Below are experts of layer 8 (counted from 0) of a mixture-of-experts language model. Rows are named gate (a neuron's input weights, with its number), up (a neuron's input weights, with its number) and show model dimensions 0-159. Each number is 128 + 24 x the weight over its row's rms, rounded and kept within 0 to 255. Numbers have three digits each.
Before each expert's rows: a language model's description of what the expert responds to. This comes from a sample of Wikipedia text that the model never trained on.

# expert 3
Description: Determiners opening a noun phrase, mostly the after prepositions or was, plus his, their, its, an, e.g. in the, was the.
gate0:125121114102103082148121099130091119146121166114093129067120125149129127132074133139120138132158176121079136168136111150130155099097133076136126115124128172135111150104153119169111156097154119137127176140133115069093152145135136128153114129103140129152137148123103114121141114095121145148143113169191122112126115143157152112126092147145157142162136157086135119091101109127128121124139160140094136129127159145172150112129119100163120084152115114135154150103099099124168110122071124
up0:069142135163124120150174117126094113155120096130124121080100141119108151089156113102131109127145149158139143113167123102117130147198106150158133125143124126130146114105132152143132113122128120125135100142120181147119164116133154068128150146185123110142109105126122133134109115132117135155095118126150146152112135125091159104117154145172098173123098072105080123191114088148140140136101127105167155142132099132118110101129140077116124162126182147150163120141102132124107140116126154

# expert 11
Description: Common function words like as, the, to, often sentence-initial, plus the word-start piece des in deserted, desire, descent.
gate0:131164089172152116158120141092173114126107079176140125122150134126128167112148115134144127143148112136118108150178130135128141140154128083167141132120134165108119135148132120126130115116140142092123154113128087115150119100106168111164144200147109161091124090143141128061120130180094186120143113117158080137124125129149122085138115116119148105131154159142145090080153134154120152129117148137156128143126080103159106135117145162108110098126136165156102131093132118136126131103120130
up0:138143159116098140115111144098096111152140093179088144107107145140123115090108110177123148130153143143166118164152097122150129124150147146151149110139133126112121073127108139123093137150120118125104112126122122140131158157138135122102179098168082136146141098103151136121110142119106144078107111122169093141095146138140109118089141124178090159161154149197136119146154131137188087121138133101147114116102091139109159111137111127121171133146136119137160169184103131132104108132111133

# expert 8
Description: Words about releasing, publishing or titling creative works, such as album, released, titled, Directed, mostly in music and film articles.
gate0:143106172189176129142148135157175155158119114113133092147146172112116154104146112099122107124131154113165151125128096098138116130109139122121141156131119116109083134154140131115152138137119098113162151129101137097104139140137168146112096142112143137134172121125145131049114157110125141118147122121116139141154114141158175115168120129080079150072083108089131137112090126138145104101105171133082139155150145160141113141126134131158119148113129153139113145103132073144107136131135173
up0:140120152146125113143134100153133141174109089115114093154131095122160167137161119157130133108099149109132155124094176118157161130153121169093154099126100095123082133129089131148123173129116153134117116151111128093121122159128167134139121127143169134131128097135128123123119137109122103111133110128125122114177088118131133121119157157139171119127114151127077148117164120118158181117135095137142100146135155129156095133126112094153071160099133147152135177176172065076131103115124130

# expert 2
Description: First capital letter or piece of a proper name, plus No and 1 as infobox values, such as R, McC, I.
gate0:114111127150130145103116150184122100094143169125117162103113090139115108091141103087151104142134158138158126084160118117114129145115099134151153122156144140131122147125147138143119138152127153162167150066140105135136164171159126121152088097153161094162120105105159155141140133187124112106127136131153108098150133141124118131138130172167145108098130165119123125165149154144142128105141120114114128159181103129150145096104124152072185158128146123127110118122126178103109122146158090
up0:147127114159173124122158142165141162115145097125121125141153106116120102094103134100080110133137107129138122098139170141133073163137114073143172087108142115139130131084122123152127157134106137136153118113131150090119154183178108103110076141187163129084155097142107167136151141149097118127148113139159113127101108097146120129112165097125141153111131152151109134097176136132132141143157112140119121170123113092087092096167090124115155150112098124124136128126129129123125149125128091

# expert 27
Description: Digit tokens inside numbers, especially after dashes, slashes or dots, as in 3–0 scores, year ranges, F-15, table figures.
gate0:140087117158160121118159121148160079145121174159111102141125114154124093099157122108135125104154102129112123115158123136120134117129112085112154115110096136132125130160102117103108077078146104139171086117086134135115104097114138127114084171157137096105119155123120097126141111096109148112109128162127106129135153149129137157107126126092102089102109145155120107147119148141120130107140089145127173144144131096114201079150176120120110106135138128113105077107166077114135127121162123
up0:112108150165159141127150105179147129112085115126177137102142142091116118098155136150107130115110121119154169156176157119110155107108166114148197132106106114100082141152093154092119094130155145140121096130096156111138148151119079083142116132099126168137144128145119116118104138100181105167131149118139103119126144088125108173120155127134115108105137100133081141124115150109112123123116200152153114097147090131112151128136148122100143130122150107160134139139108105129163124122157151

# expert 37
Description: The word the after prepositions like in or of, plus words inside titles and national adjectives such as Chinese, Australian.
gate0:120134154106122084132099119110148099108078152108118087140092096134120121117146157115112156088126178181133130137165154131130105124199154145111099106154141104132142133148072137154121134087161119128149135149141141138151134158135143103150116105118157112125135170076127133108133079109133092138095145114137146163122131099156119117166148156146163148144107144130090176139179145146135151115079096141131115125127129117121091164130133134133089092128117127137134111133142169114128170108110090
up0:153156107137155120163126106139112122100178135105080140088183148114147140158113164121160139159117141154144136142118083151145117111091091167150113132143128144124136110060183108097140147141129152131136136110162124183140113142119153115117085102107109071117119141114143116167116147113173122125124113131143085153121103156101127116138139117107119135094116117136168122105135137130066117124140140136123121108177153132086153127110092146113107149127116118193128097113085130111134143118142131